python train.py --d_shared_expert=0 --activation="swiglu" --balance_loss=0.00233 --init_std_router=0.0357 --lr_router=0.000855 --n_kv_head=1 --rope_base=10000.0 --attn_scale=0.177 --init_std_down=0.0496 --lr=0.0129 --beta1=0.9 --weight_decay=0.0 --seq_len=256 --train_tokens=723500000
Below are experts of layer 3 (counted from 0) of a mixture-of-experts language model. Rows are named router (the router's row for the expert), gate (a neuron's input weights, with its number), up (a neuron's input weights, with its number) and show model dimensions 0-63. Each number is 128 + 32 x the weight over its row's rms, rounded and kept within 0 to 255. Numbers have three digits each.
After each expert's rows: a language model's description of what the expert responds to. This comes from a sample of Wikipedia text that the model never trained on.

# expert 41
router:149132148148092110130107149103102178127175108134179164102116126098120116128121182135128146097192122143105136163101105156158109218115150125180147152131130104175196131162108116134076145117089146
gate0:152142148077140107131135110149103130051086133099133125062157113172150155175065218107170100115166095130163169168132127147146142125099109120205143081134148132135123149088064094152134122106124154
up0:119151149095126159192109116093135169125182109155137081148117103105129156085075192090177136156144175135090117161169121183117088125130140137144120159105139106140128142153075092153173132100092167
gate1:164108145098105155120128150141079096127112080133110099122131104100106137069114133142101081086100112069141205106118140124094141161101102095122163111120174062136139160061128098143048081138124113
up1:082084083170118153166092155137163132126130162135150149138124122124159141158125117106156152150184147149134039100119113149160118059179155138093105158124123150201089116170140135133166159130070135
gate2:117143096137129146098091150155157132142172144138132160130122181116157115170155151072130147082135136108121178214071159081185152093121137097170114135162108169106146146139156131164181155123128118
up2:087090153176123070106143189090139132147160102100099137094098107112158069115136081173168101157117130138152099131146063132108099189174137094082152187099111143189131126112147092123086116111092085
gate3:138106110203146090165086087094128118138097099186126134165133125143145118095104127156114148150199102126125103108138180104140197127124103152146146092178148104094140118114150112154136145133103164
up3:170127161037097151156151109124096118114108171133120156134115146154133119075120090148114148120125155145133192169135206131101116119069118110142121069110140095127106100094111160172115081153154103
gate4:145097075142147121172168109088185135156178167106117116110122089140153181125074222109169177129126138146124098132143139155120156178041170077187141120129109156177074136148149117073094111114109117
up4:147098092154098133184069174085144159098147124180110084083075190090198095135083123099114143110167118118139137154126095198181161143155144170150107130098176000106133187083110154186109092117141162
It responds to: Digits in scores, measurements and tables (6–2, 35°C), heading ==, and inner word pieces like ul in angulated, tory in storey.

# expert 43
router:167130090112082116138155163113157154163147131125160097113167117119127148054145195138164181106107133100105149158137151161169160182095108116141120111118132111142130135102106113110104106148087167
gate0:133158180123151171132199091121138136126125151030115084130035130164133159061127112153171157098170132150166144121115089121131187140151118106090127138188108185134105182126174123090095120137134117
up0:078152181128134098149102111153122146160084078131136100209085152127131135166123096103152151171058153150094116124151134136125132129192091125142178147115156095110102121183075157138162115101138167
gate1:180130114126114182150094155115132139124137173101069148050160110149148089134126135125208136115128093070117103182114126149033126168079200092122146103168075168122140150070124143190074135138095156
up1:104127121181134119124101150100128110068102124125136118166114087147138153161095080167074092106125120121101162100165172085167129082196153118140161197116131087070107112152153114145140102148046154
gate2:073079104142168109155095077172107146173135116057127073157116105161124101141149127162163155081151109155134117146165138160147145172138116103092137110175117094145151142134159106125032134098122139
up2:134063142151151144121102176162147099116102090165088084091168144145107154117156173090165155120117137119059182129134124155133092144165179096099180144091159131124118174176147113206071105137133112
gate3:129150147194155112132148162076137076145084163108186128110094117145088115117094147189154078119156133092143079088118110137161171087134103175115113139184150149121172115088136142066085104107103143
up3:086134144128133174113087111112134153073191090227100118176217086124126135147159095147135158135120191150184104159122090165131064093129164158118108102111127083139144158121118094126139198128147135
gate4:167153184142058156099112103117111128130152119179158093055157113130095178093133141087167159147147143126085174159149135144135110113147105147062149183178140104107153147185148146096149195103112145
up4:160127136168007148142148153152151137132132145091134092104132095128125148049070108117107149148108137131119134198100079129161094132148133160103160174145079167106121145136118168092111185113118154
It responds to: Nouns and last word pieces in running prose before commas or of, e.g. committee, company, assassin-ation, Tam-au-lipas.

# expert 59
router:143145104084078162139121160162127194126204114160156126110091146084111096128173164094126152088142182164144181156158068134121106173079108093127161138127153091101151128155045094119088107128084161
gate0:117146164144167119144164078120142156133152150086161153159091167173136089146108053184094190118128098137137131127154112173127155136131113113162137121154132100108146166140199157145109141150163138
up0:104160117138148126130173128109157165145150158080111145141079135162107118143113118114155177094136041114157181100114184161141129169128157094133144178122086157095117158090159104183152046104142115
gate1:125130126154169142110154087095124133105121096165093068165065131101155061110148101101159096117197147142084165088133107154173138148138146107083148140172126173125153166105140138102118093159112173
up1:146126155166111081130153085084109078082129105139117172149139136111150105105142138122174144150186153192184082103095126072129152136121152153161123087143130186126102177153156118114150081134157143
gate2:114167156153129136145107118092138098184113120155115109123113179125116144118075136107133137070084093097169129113149130120103158138115088131109131144186169126136149125106152133166134074132178094
up2:129140109127171177113171127129109087126154160138100152117135098157155094118110121091144140159108142142122086179157115147178148123053137150159139080093130081136118161119131106173092128115167111
gate3:083152144121138164128169130120170178153132193153144128135095141121097173118171128130137144162112123115163156155125183155147181134179115134067128165129160105122138153077132131194116077136055107
up3:151079086153113081091097092118124100139135096121121173131164079124148073141145183117120147148160155102148104155111108092101097129096141132147136028083080152174157123110120106062126207174163174
gate4:145144145128129094148132115142201199121167139113124169106095136107187150121131097148138197113127090183093139109147101121142153130109066128163176193162138091148126158091170137155162112097092131
up4:084103165172125159095128160129148125082123116131149143140125141153124091165161112150129135086135069148175162138152110128164128098063108137150138120136106078124135143082149195152070170112070110
It responds to: Inner word fragments like ia in paediatric, h in Jehlen, and periods, commas or zeros within numbers; also Thai characters.

# expert 30
router:172101160114054125118110140124128171139162131143163136100107171099157144141126167110137149094163144120152157147124135183170121182129147101136141129114139085132176187104118111103071101147128200
gate0:164109099089132136179191101107108126168150113116180114143155148118146149125112154128147145128061107154161119181144132131126162113113125176152081096146093146084181121115138089110116143144148087
up0:129113119104127132132074136143132131102151134165131159126145115166167065148099116173095122088123111114071144036129101122112165170133162160198087104051124139161104105123062149106140081137112161
gate1:098144169151108152122142198143128105083175107114174138155056104069124116128180173092112092136101106118102115145072067112103121129134129042093093097100159118127129177088094151123175124149142109
up1:109181114112068130157140113178130136185082163115095172115143122154171179089098138107105178148095069072144152144126151091095125155081122092142144164174146188096140115171142099166083175041174120
gate2:177086122103177126193091171165129171141154113098122154105080160158159180113187157153114128178156124032095171117142158108136087161076112125112137162102074139107092103159180133167082114126124154
up2:092168100138108140148104062112146121091124124186117179175090112121151126136096141100096124139117160136132065138133181173128142173190153108158150157112174131137114108160112094120174178147066141
gate3:033129160149141134085056169145132085080197118121106129130144125101107095135102129083105122066149099085112083123129138115113115116120109079163188147158156084172109106068162148102122173174139162
up3:129123164152180092067161116127132054127206127105142121124145127155078094152123141126130130103178139063096093108109144154083109199116126077136143142181197128141084101091184130129103146158167182
gate4:061169118166160111163086108073145137107145147141170138137145119083140084146087142109204118130131227112110096118153161127185113143168112120178095130122157067131102139086043135115141120174100165
up4:162160157096148146112117158154082128107178060081080110093138196165169147094072141062144096136148092151122154171151153121073146125127098100118174131122092141132145144189173092113155128120138068
It responds to: Digits inside or at the end of numbers, decimals and years in tables and statistics, plus min in discrimination, feminist.

# expert 3
router:192114094139043122135118114142129156156135124159206117133185128112115089108086159125116147090148136123091146151122095126147128162083121149135111140105176107156147102088069134092085149197084148
gate0:173204139098112152121155139167165166114174185166119150119086168085160125166112120108137132097155099120084172153123147170160156078076135167163156192134145130106105107108100164126078104151126110
up0:109095110117108044126142065197096139159137102110129099153104152153118141108137143131152136104086167077131135150142183073093106070198165137140108142098169112113081099159130143155095191105118127
gate1:153109129156139153174099151094149157103091086224185093099110124093157098144123131144118153092126148111172137106111125132092147147203105059143081091119119135153124127108093119146117090151120123
up1:128093161171131141197140109137096153101084088155161109152105139129092096171113119167136181151158069109140191094101159125114099107169108066076076078153149086140151107143100126071178112125133095
gate2:175145153079130120129138117159107180117114142097118125086118088109096106106154119167115134118106114181079109100146106172159187163137127125126113122167068184107168119080129137122054111071156149
up2:138140087119181181197151196096123128148151176097109124129142166103136100098152130108114174112129130128118070121098142169123178111107178179156116128182093091120131085154134122132095138134145127
gate3:180113072110100126137105135078135083157082115134175103175136122108098193104122112198105112105118171160156131090168121107111153139091126136103063104102131067108146126110158090114140147127126108
up3:119073106188097156159086146128154132083131125131073179068129126128152111098154117074177162133148108020126131162122172101107129069115143135142149125135092087118110112112112100126119171135097125
gate4:059134177121118109121184084128188088093099101126117088096116092103117130113057141161165112102102084128101182087121149177106101205121126136180101076094121175122131139083126136145091108081148107
up4:122135146094060105102131135134116127150137126108160138097125108177109099180191213114159114175100111148141093146109109037138097168110069091133123118114094118158172160115100093165160109127173073
It responds to: Inner pieces of proper names and words split into chunks, such as Bron-co-s, Gi-ro, El-ena, plus scattered prepositions and table spaces.

# expert 4
router:152136128133078127138125150103101191124165112202110131099148194124144126075143152120135151112117128130108158120149110133127172187117130096165148143143110127142147162151092077091111073152083135
gate2:098130094103095117135156096108115099184171076134134150218094130152173127102172158107207142139205065103134111150064133101152131141162149132121154105127133116117088096143142019135134107129098128
up2:102107138143171095102167074120149073192112131145111105124107153100182075154146123103181079153145091095122099120175141197129153155126106229141135166135083145127181086070176065091117135140104107
gate3:151082095129104153100100120174118080152147135154167135153096101151172089122119126183126089160134100139120172104093136067192154188101146144097144098153169123085173110118129114144144150132073183
up3:163083136175162093126090129169125088096173131142125119151121052152172178105130152193130112142089102096089105107168131085158143181117132172080127158133159169092135130096083113120102137119082132
gate4:156135111117107120171123104144172101088134141104126106119108074142131157069084076111102130055131117125087191121129119172116102141099095098128054158146098127132122111126126150140086047079127121
up4:145175146087139114178187110108123098111121152128109111145121095139126208045119105099140138090169121093086213129171093113103129145103093120113145140151076110108097111192095180100143097070122140
gate5:154064120131062148083146172105129084094108135090178109110092138115077118134165104146129139136056150120133125114162143142123117108132095118088080175128152144129188160108153109059074085146173134
up5:087139105149183110148105136124188134130197137127123147112090104137152092158071097100107102097205128190078145158088130123163146111108118161147152173160154113187056113111100147220142170106128119
gate6:085109068115121175158156179128104078114089122133141088099122109157108099148118080140168130156104228087117194099166153171097148134132111122118148115123105128153110120077114129092067150208144150
up6:097168105113126145134169106140087152078123132191175140132171080163161126164192053194165157183092132104172121060189135152094174171171108166128136105096127135104144120157117145049147123138101144
It responds to: Single digit tokens inside years, scores, table figures and counts, such as 1'9'97, 5'7', 1'7' members; also mid-word 'ock' in Knockout.

# expert 29
router:188093070147094136145151160125129155163180176167168126126090162117183107098098168117167196123178204155127176162080147188146165180119167128191102118123127137161140180139111106174090090178114154
gate0:155071121122151126158094130165101132139247168142123177111099165120167083107148114100141170098139191108128118133131129099120136164084193130143111100125119105099122165149148092134164116198145086
up0:073124105152087137100157130104136183097048155090157052109140149154118169102091138177132104134155105111100103089152115133143098079134114151088167172167155171130151094187120187090119077091148095
gate1:172127145173140131152108113147159197124105145081129144132093167068094080122162120143070134077129139174104146139083164123138154146131120138150165198173125115122174136121089109086149178196129148
up1:066145087107073114164085078128147170110141086107085111137116157127208152107125116154103136159196094077133107154145112124102130182128153095116099102138129128110144152149153115104105175060090147
gate2:119154047120141130156136130085135174170149060199105139192163133162099133105087087157148153160076135098155112079104123130149135118116115126080171072126158097096096149134115090115140168170154145
up2:165091146083124123121152139129077098159080154091125166050083132164056112108150107146137110133153167104145145138132133036133124165144119101114124100115113126141177105101124061125096120105119133
gate3:114102161146124128174101130093169131122105121114143122162085100151145144183082104159155175089121205128051184082097140129158133185103115119124100090135128114148168221149146139102148100119140191
up3:141111147120111120092151105133084100088144127152153117157126124110070138141215150133123108143109051100156087152124105106096110074195072160089139204146127137124133085114126158123083116149155089
gate4:159142127144070160106134118112070117182131096164201115104119181143146091128117134128126138148131185131111121159110142144115143098150098120150140093143158142163126174124134119059082094119141198
up4:120123109125060119150140125175126091150120106158206107092110244167113065096107138137124121150126126103137120141105180104162128099161147096136119093109133194140101168189130155094133079135131155
It responds to: Number digits in dates, times and unit numbers (July 23, 4:16), number words like seven, and past-tense endings like fired.

# expert 60
router:172108067189107154141131163120110142124145123130177170105154169089198144088099152135152132152197165135147133104095159135153093121107157095158107122101184087174132127100123086081100159140094177
gate0:176134128119126128095196115081134153085142148109113113099143117108103137197155162124176109135141161162181107128163096092171105123089066162136150106143083122131172146099166162111176140136174123
up0:084111111151109107155060157095115108124124121110099117181112115106112141133149120143082129133127049068100087112100131144118149089175192103133123148142149117187104120079120142146123134096106116
gate1:152080136124093136093160131105128169050100128081112138079099092110104124142121116103154109124140069128086153065115138099140145118177129080186103174193116143171146161101063154124094142139064146
up1:115104151136167089120190169120153125165134148089119164096125135135104122128104133127158164136110113069180107148144148105125081130078143098107105055175078181111184136099151103124140121166132142
gate2:183100099129120107092123188088176154106153082127137141123159036144157130134156112116108133125150123150156177083110147125123163133166142178123164155066187110165168172093059121166161155174151182
up2:142135097091098122105152154103132140162136089135132133177139091162115189152176110118123062121142138138181172113120118120078146119159160096059124153112142000154116119142111102185169142091132169
gate3:116052118142098148169139126134148170147182156105149131171069103106135080140107098201145096127129115133114084124097127179121113114175139169146126126121088160141141167103180110126132090154150160
up3:120195113144171090095087132106114124105063164155133115111136127105106187094116126085132136118135156113105188134166111121119111183087130086089178189115140116109140116160082140089122161107146121
gate4:118112102122052106122117115113093130128143138081112149109134133143217169133153097130098088159174068190136179086073135124123093130083116122165116109121150177128156145087082127124158210111109171
up4:091167139108163114087148129123139138130101145145147130170050136142064046194190142122120154105099130158138123157161128123135176120199083136118189191175147121126096096129099156162099104151136079
It responds to: Prepositions like by, with, between, against, through after verbs or nouns, and agent endings like -er, -ator (pitcher, producer).

# expert 14
router:166138099135133123157072175081067208135112182165139132104130136127144134086104190118141172086143151089164175158121122180148162160083132118184098119106186139163178114149105104131075134159131099
gate2:134124077098118139133095185140098103141121181139124208060119209096164068103104103095133142052155114154140120124180184197129168104089137141184177109138089146158106085119127189107116089154163107
up2:186161096077138189104147110070038150046136157140150150067131103141155119111155104072082207105135114126141186152120148109131146157082187122172174148088173148071144125151099145136147102149180112
gate3:136114123087154131178102154089139112099104106109121137084114137098159143099108132044082082126128134094173222124092111154112072113053128063207087140082140124099089120179129154215171093132151125
up3:103068091153122117130120213123079105167120168160135137158158097139131123069159124143093166126144165144179135165091118141129063097098170107125129107117149114205117108135153113162145108083172109
gate4:203152138098118147186142165122116150115112131158150122116155103149109169138067153134171088109129139132139129097147140160111120178104160172159147158061066182159156051098115143140133095208082096
up4:096121157100094104157131125126076132171117124138119161088104158153105178137130148089119098140145112136148135142185112178132109165140135136114129126120095137090169070163088099138100077139127107
gate5:136083144103101109123132154156109138189115118150158159156185153187130130080120155118139191157178142070192080194147134109150173151125097089171083135103157137133197146153188037085144117132142102
up5:040117131093091135082152116078132125159125148115122166059154103140172101161072133140110171082125123108121157144125116157155142115088079128228123149156141159133086118085215151122089092133138144
gate6:098064154151113104129146142079146157131133141098177109075176166151115140187155130134143133128155189069116107161095084106190191100101177125107120142125098169120136170143159108122098071109099113
up6:107117134125091143087158101160073190132112130082156150105092146132152094128178110007101135185177107090165178129109105126120114133125161139075100096090160135147162150104151141113150132103141191
It responds to: First digits of numbers and years, opening parentheses, and early pieces of split words, such as 1 in 1997, S-mile, hel-met.

# expert 24
router:178118088144062116181087174121105213116140147161143141094128126102141124119098137092159140103131198118102160122107125160159142156131143110169115181088212076140171162157077136131125079122131130
gate0:171186079151085173136131119158130182098163116170149093152124145145175100083112110130161170133141117109085178164159137047111171108090183161136158087165159092103123136112181128172145157135119136
up0:140117155115105188026147118103092121137112151144116109118147077115111138137188104100123164152154152127131166095155135042184090052169110175096129123109184055148131147132190143116133170142144144
gate1:146133097149068170196108175167114139126142107081144123179074143174133114151061185123098181125085182112120120091125119105179147117130202153175168141148168140140135189130135106069075075156121197
up1:133156139117112065077134103141150049148083093122151095125178156130102123109119050201129078085147138130120110107155154156127130142162080179097166133117174159116169061129101145076138140157134105
gate2:150162116096143153160154077137105104134162163160087130054151109159190166129125085196139136070125095096122206143160182134119105164086136201150165118116157178098145149177104100152120106119087103
up2:182145102107151115158111139129144066097137121109118178098165154181140086134110106085145138119108149134111111139179105101147125162092202130173114156105135159121099120086107126179171044148177098
gate3:182157086163166111173134141147160155144112110106137129086134107140128148149166133091119100157134104146148149067089139130142162201099159166172098135127113089142169129164113131127077079126119120
up3:171117113198139072101094109148123156133132105111136135137098127139129132142213128169099092140068095206094100088101115104135122195126202167156149119144108130100151129131081144143120123110087121
gate4:122060140091106150167104186161115142132117186168108187107186115103193120139174069110152105164149147101187062087124131137135104084123082130145102151051148090105153091117107121098119143164112154
up4:112148138090089144118193170164139111073065109094156122099084094146103182085156120147133105141147125097128120144172165143089098073127132078120080098073116196090179126105135131149130145140095147
It responds to: The digit 1 beginning years and numbers (1966, 1802, 12, 10), plus scattered word pieces like help, rt, lution.

# expert 52
router:120125091143100101110103180112101204121116126129159148102122152077142142132097164122087183066160166111095126167121066145185088140088107122148131131144166094143104173137056121103119136147106148
gate0:136078171085198089161110193067164151147077157127127131082054164166139085124120103167159161111126142140128133170155120173149152131106110186195164092134096195146148132083141142127147135142097127
up0:148063143114176102144123193107196151118147151115110119029111163150162113164118171204148128084123124104166095178121085160126131113157128112179122141115091120157096155079105181143142100122122172
gate1:145141147133111143138103101077106207064107145175088096142143075031123154120113101123111110116084097181113114101112133182139170120148164136112137166095111084100129054128046144135157108206092126
up1:129167130137144160135099166106187155109086140140139140154104091134049102106101137178111053112158077143145138090095132052096096148179153134126140045136151064086171151141086119160142112119119156
gate2:125138109124111132137131114136087109062112086137117119193119199167102147120130132182158140082139107137118098136170102146119141108103074111144140112138108106145141118180149093156127123144155091
up2:109192113093075131112101074120138192065155151073078103138089165092149100162150118199122114121061090115100112131198122137170127157125120148146101134133087090068091177158143176170144169128122058
gate3:131156080108114123122120135129165123117155151189120076112098145145108126102052149081145103108157140214113138120117137132090167147106215098153110159151128099111076130176160178089108129117099092
up3:097164088120138117109131113172118123142176186188095147144145142129147124084050151178141159112182136133131168086117171103155114132128193195116113129174166165095111123159152163111079152107063088
gate4:127103141112191118159151083112088088105101104149146134137114142197123126102091125081080119063114123119139139131107119148122136086109119098143206083183067148152156109110107120093116138106126099
up4:138044076153106143178098115097117174113100075129123121119203158199101189112152189148150131110167153125181119215162142145106118084097127148086088167129136145110151143145181117127150162120123093
It responds to: as in known as, such as, as well as, plus role nouns and naming verbs like became, called, named, team, activist.

# expert 33
router:181097127123100116128162181131117120156165112140208135127140198140130101101107185118160119146185201107126120126064085162233142194089119125143104132116136094184141179139105086101087151180122125
gate0:138192183093149144141141092072182157077074110122128121089087200097146091047049107142121086110113098137075170087143165148135173135109132105166172142139143193096143168118138105141131041207105126
up0:175174133130154123162111165110126139077133151122088101165108133088104088134126112099135122096112119131107118148188108135086104175129149138133167117148123113107125110167144106098131101104173126
gate1:166103119103138117134125139137082088135132109152157101090147139167114119118094119162169111094145185059122177144111161140143119118139076148158157150130130176147128179163113093055097120127133109
up1:172104109052143209148118188140102113091100170150112105128104206172129141161119149129163148130097199118101132166144163137096114120149118101134110136108128136095134086139084127126073121157145103
gate2:119069197101145156115096142149133090139133110099156121150131209108164106124157099113120169130156127123122129166120097170131069117098157165141101132135193124190136207125199149102183176107128136
up2:204138104071097142114160102121118124122115170086072115090063104113133116152134143102130205133178161138183103165175142098078143139116170065121130154159104094145093153166113154130107125139190083
gate3:126118158113135094145124146106136128110146067174083115175090222135104137149128176098141174119189088079125137161149114113146153099129125154180155164126135160121140146162161122115151101074137133
up3:102153163161114114150089140074110163100107114079133162122091054198162189070141092144108107183082092148088169088085141129097114180069146060129152105119056108154129120121145113145089156115154111
gate4:109109130065151131106154137092119114193170110105122129136068137096116194110101137084155152068107184101090126171122148147169155139083105087160180142108181114178101104096128140138097171125140077
up4:184142168043119125094130199149113110122130163052125158156136124095073122142125080117144105120088121120151138129174078117092120136102205172166050177077171137137127133158217129147134127106174084
It responds to: Inner word pieces like t-rum-pet, ill-um-inance, LaTeX backslashes and dollar signs, plus content nouns such as wheel, box, market.

# expert 37
router:168116138126083105167159198125132190116186137183146093076169166070140164107106143132101137103127176116152150176133118128173126175115121074175139138090110124165123082109091110115105129146075118
gate0:127104186177157153138142148060122094160139153077088114078078097086097107128121163068173162150205129118133194126100134160105090141124109141073090088161149104148110168171153141109123140121087165
up0:098135100075119155063117074168103186100200089147179093174136145163136121128093164152044158097141115103129113166181151147118104093131153148168199174081145109128187145145114126087146113139138103
gate1:138112138152069162082141135104154103095130062105122155087109113111100134087110132098103138131160084101129109137124192139162126044182108114106123042078093144117210139131139104072079122111079134
up1:111087142152058107140131146138099188122072100116150104088128168090090159102109156062065118111106118084143090155108170131148124137118120078131157125047107131187134130120153088064130134132093140
gate2:117086159103128126144127132147098097101118061164100130094117173118184105144110136112147152104146115125097125143106145160096153139126128128204120136147102105169132117146148083152167081196148133
up2:180044107147125099138141144137110153133112198125139108114087059121160138119141192182153116163118141135127151110155161078217070099134127168080160082160109136194175139221112149099131152139109126
gate3:079124105086114152133140136155131140062159118084182110135127172137138110102102098077105156139116116134107094126130083171075137123128091133079098145045143133132121117112125122057146132155175082
up3:186146167136167106145143140132109106192144134137010144106107109148153142169167118165099133093158081094131184158179148113100073137089167152193103076165091146128113121155160137123067120116084110
gate4:155166110097149112141143100100135133205140150121151081138130061114146130156098175154119121109189120123116174096158163178165071151129117093126165191104150082050050112186073150120133100137115183
up4:150127157149116152127143136148157095084133086104106147147134154166128113102072144114102132168135171137121162146154110106138115135193121114156160153106148102102108113082175129144120138112149168
It responds to: Line breaks ending infobox fields, list items and table rows, e.g. after Strength, Case opinions, a team name.

# expert 35
router:169126097090096094177118156094116167132168122141127097117089120155130114083129146127126153097173159087114137142124088170132158153093126144188141130124174115215147100160109129126070142186078148
gate2:118058078137108137106109168118182104114089120164157077144134151162083150105129138152111140131124095097110151144108148051146138132111147130120132078133212096118130177148159188136153082085116170
up2:130154127150140093184111148092160113113133172113103135127156077088152145167070121092119135110106173152137113081157079113089113139097122144146111105114091162123101098076107113114106113102124187
gate3:083094170129152170165131161085129129096119113113118097168055154147115095107130116156097135105117121074067096094155155131171149146135142165158167096153154116145156166142154089189100117109184131
up3:149143156123083066147113115139159077128166091183155172112207127110145156149132080148136168086127136176156113163142162117162125080157086168127048151099117127061090114081102085095178118080114120
gate4:087025080177102079142119156115170197141133111103101094123106106172152072076115124179120154135162127176143152071149127126115155114155178149124154086115095144171117111073157125107148093170129094
up4:140110138113159112123097148175131031156156066080101176107101123152136145096192104135145151143139135123120093103135109078127139155118124144104083140127154137090183160135092099151156129113141052
gate5:170135151123137123122115082132089078107156083140134139130140182147161069161129129105112156088168157144060113103106192104188168158195125092126139111131159075100179070118120146127083143180174108
up5:110101168105155134116109106107142097170141119162112116163158109163147068133132136199124087169162111094146124132127147166105164144083177097153176099102084129125106110204070173106159139139126098
gate6:094131169137137123141115139178096072170091078165180152178108150159121127172161068079108161111117114103110139130105199094150159103137075071160129153149162146134139153120192124121098146127073127
up6:110165132050083131128186113117112163089139134092085107139151125092116104104118154137117106131175067136142162132159116111119113118072163094151173159126098147128119157112070191103109135141160153
It responds to: The leading "2" of years and table numbers, "s" after a hyphen (same-sex, site-specific), and infobox labels like Personal, Born.

# expert 5
router:113072140112070127145109172127115185121180103140179101117112150117171146118056152085123153108164152132101161184105116130190158166144114127175144136100146108133127165141085109120135162182112133
gate0:148130118142154127172077119126136137126109192116150128131080137175167148128091064107091114140125142156119146112075128139103118139176107186168092090155125049092102123129175098093134141167112101
up0:078120155179089126142168127054114150085119120146107082137157111031122139074142133150106145098099134094162106089093146101102097149056075122118167097124095107150143130138155121139121114101093179
gate1:123074170117126090151136091150144125085141166170105154093176163138168142121113141128114154123132172086140139152109124121146124054071100089125122092145072124103193118110178085089117124110156073
up1:131115134180144129063128082181094045145113144084051127094158139143111201134166051082079119129125068112126147090113135130138116102114146075099182091199118106124135126142162163099136130125135079
gate2:145075133107017165112095089141123201091133070144182070087139130163147129138110146176142081094082100117127097147113134147142133153134050122166036142123122128143164135106140000105176130099041129
up2:173121104159123083154115116159087144131154137137097105163168156140140133101139168103116107112124119160097134103165069135071142124171108134164153213092087171133123131156138134178065117178126066
gate3:120125173147058106204116064114142174112128042099099133114143159115177156146126135156140121136104097138188098103147145196144057160141109163099108102141128132118108145153130038104098086126219096
up3:146172162105119151150169114109184165163108134090109146187164116174124089123121130179175085140118140117200130141127139166158062161105148169141163143132092128118143148129129086138122134121173108
gate4:088099132162162118159100111059132096109141131120103114136138199108097156112151064043130122105160142099142132124161103218046150112128133089130128106186089086131142149101155157134125135137119086
up4:079106129179154172139090133088119183064159119164159095127114152109119114111121079041097140096151170185110115143156176180086096153170177134134163124113109105126096202107090115085142111140109130
It responds to: Commas closing introductory phrases and line breaks before section headings, as in "From 1959 to 1964," or "In 2014,".

# expert 1
router:170066111104122104164143162129161159158190103189183108127113147092137118103127147114159119099190148143103198099149125183192123166116122145122162183113153104179162194133081120128113109155135113
gate2:103197127052137145135152180145133141131147187157164094138114112142105134139148137123232105092111195096153155125156193051135116168123181146132135140100071112150206155164136139156131146101178136
up2:111102133094183148137136174171130154102099201143165124100122146149128110134190113127189105198084141127151144137120113085118135169096193156094105123163076132130147159130166097121119131111111139
gate3:106113191104127165137093114099172156175090124098183147074096093142097177056144160173086128116129142127140149168118095188182124170128171104124114162137126103136118173090143175143088136090147144
up3:140211164083144134147166143128102108114102098084081117124159149138126167138170146125106083105100137173171160138129104125113124114095079066141182156125101058066091141101156129163161161086142153
gate4:152132115165126094145153152078185174140174156125172126118096102153112128091105139176132165132143086139131148139109101157078114150104147098153103119163178123163121070088121127143125104111116105
up4:192145158160153122109111097138121094174087077178107155131111158084089141088129116141115168163139163135149073124087157178127135088166093109161094098149131109153173158129089089139137165100084163
gate5:154074128147142112163089155121136132164105141142036130021084122073141131151155109117130130108145143109151106105100145186177096099152112075138095111149072185140133140112122101108125157139096154
up5:107149061120136075152113169100170098146077107093132169077203157157116131141167120109121154125145120209126089156151136091155139147103064134204132085156121109127086121146120123182095164102079056
gate6:117129113170128081067122124066125133121125115156093191107118166094194135117164101121125191149165083130167110069109138147153128100126089156135167102099111155145148123131148119110141139165137098
up6:166144118197157135199069149134147140166104163090142151139146182125183141113146152132137114051185140131140108138097222115141088139062190107156098129132151091136102156115129126097104119119159131
It responds to: Possessive pronouns such as his, her, its, their, plus possessive 's and name-ending pieces like Rox-y, Ever-y-day.

# expert 8
router:152144077128063061101125156122112159140152161151169141152118128123120101106164176131128143136180138112128153108127096150192095156144090140160152131122181105150152210171110074101114109171122189
gate0:154106131178088155209109116174105121067098135134107169109113101190127178107140117143185134155078113141139159152177099110150175142071163133216160110114133137135118154159138102151130142098082109
up0:112186183134154096130146091163092165139166153117114139130117099183149178137187096115138095134121124138131080147153083113139165133058105130143170109176115112076165113125203096077165078120113125
gate1:122154089205168081075157126127106130101167138078138096167167123138124127142085114138160097094179148120175084156131097103135114075138153148128170080170097168166162149171152062130082140178104079
up1:125091135095131124129044129157153052089144179155150095118179100127136123171127062106131136084102099112072142096139149175165104127148132151145125134155146125142083153080096134070075109131104130
gate2:093122147162146056136140069130124084140119124149163114150171163151159150092181125102096126171166119133152117151103132174141158219157139116100160088143151134156151078161138101074114083094130130
up2:095141091093148107104147075118072130081095141174141132120115131155106167105132103123106133138185096116133182178174102156110148141103108103176148106113120106149143168095154122089104144123186104
gate3:133091085140076147123082122131163131146090143087103136130174182103126157161088123121130166106128175071142182198157108192170124106173087133131152161201108116095149172113130129133136186121139115
up3:119116190165167132114141153112097123126128142102170114127086101120114133092115136102133106156138079156148107105088158121070094177061170135137114096095122166178176098138116120168131079151121161
gate4:113135097135113132136118117235084145162196148146148123136036159120151107128096084129132162132115119154143131151115132081141097129130082142167137161167123131143114134107118159172101148111127033
up4:101176113098142160118142148117102133136125168174124168108114135087118044077129127073087106115112124188171131110135158115087100134148105106158158144165153185155079084132145181149133087133147101
It responds to: Mid-sentence content words and word-final pieces in prose, such as addition, built, released, criticism, pass-port, sit-com.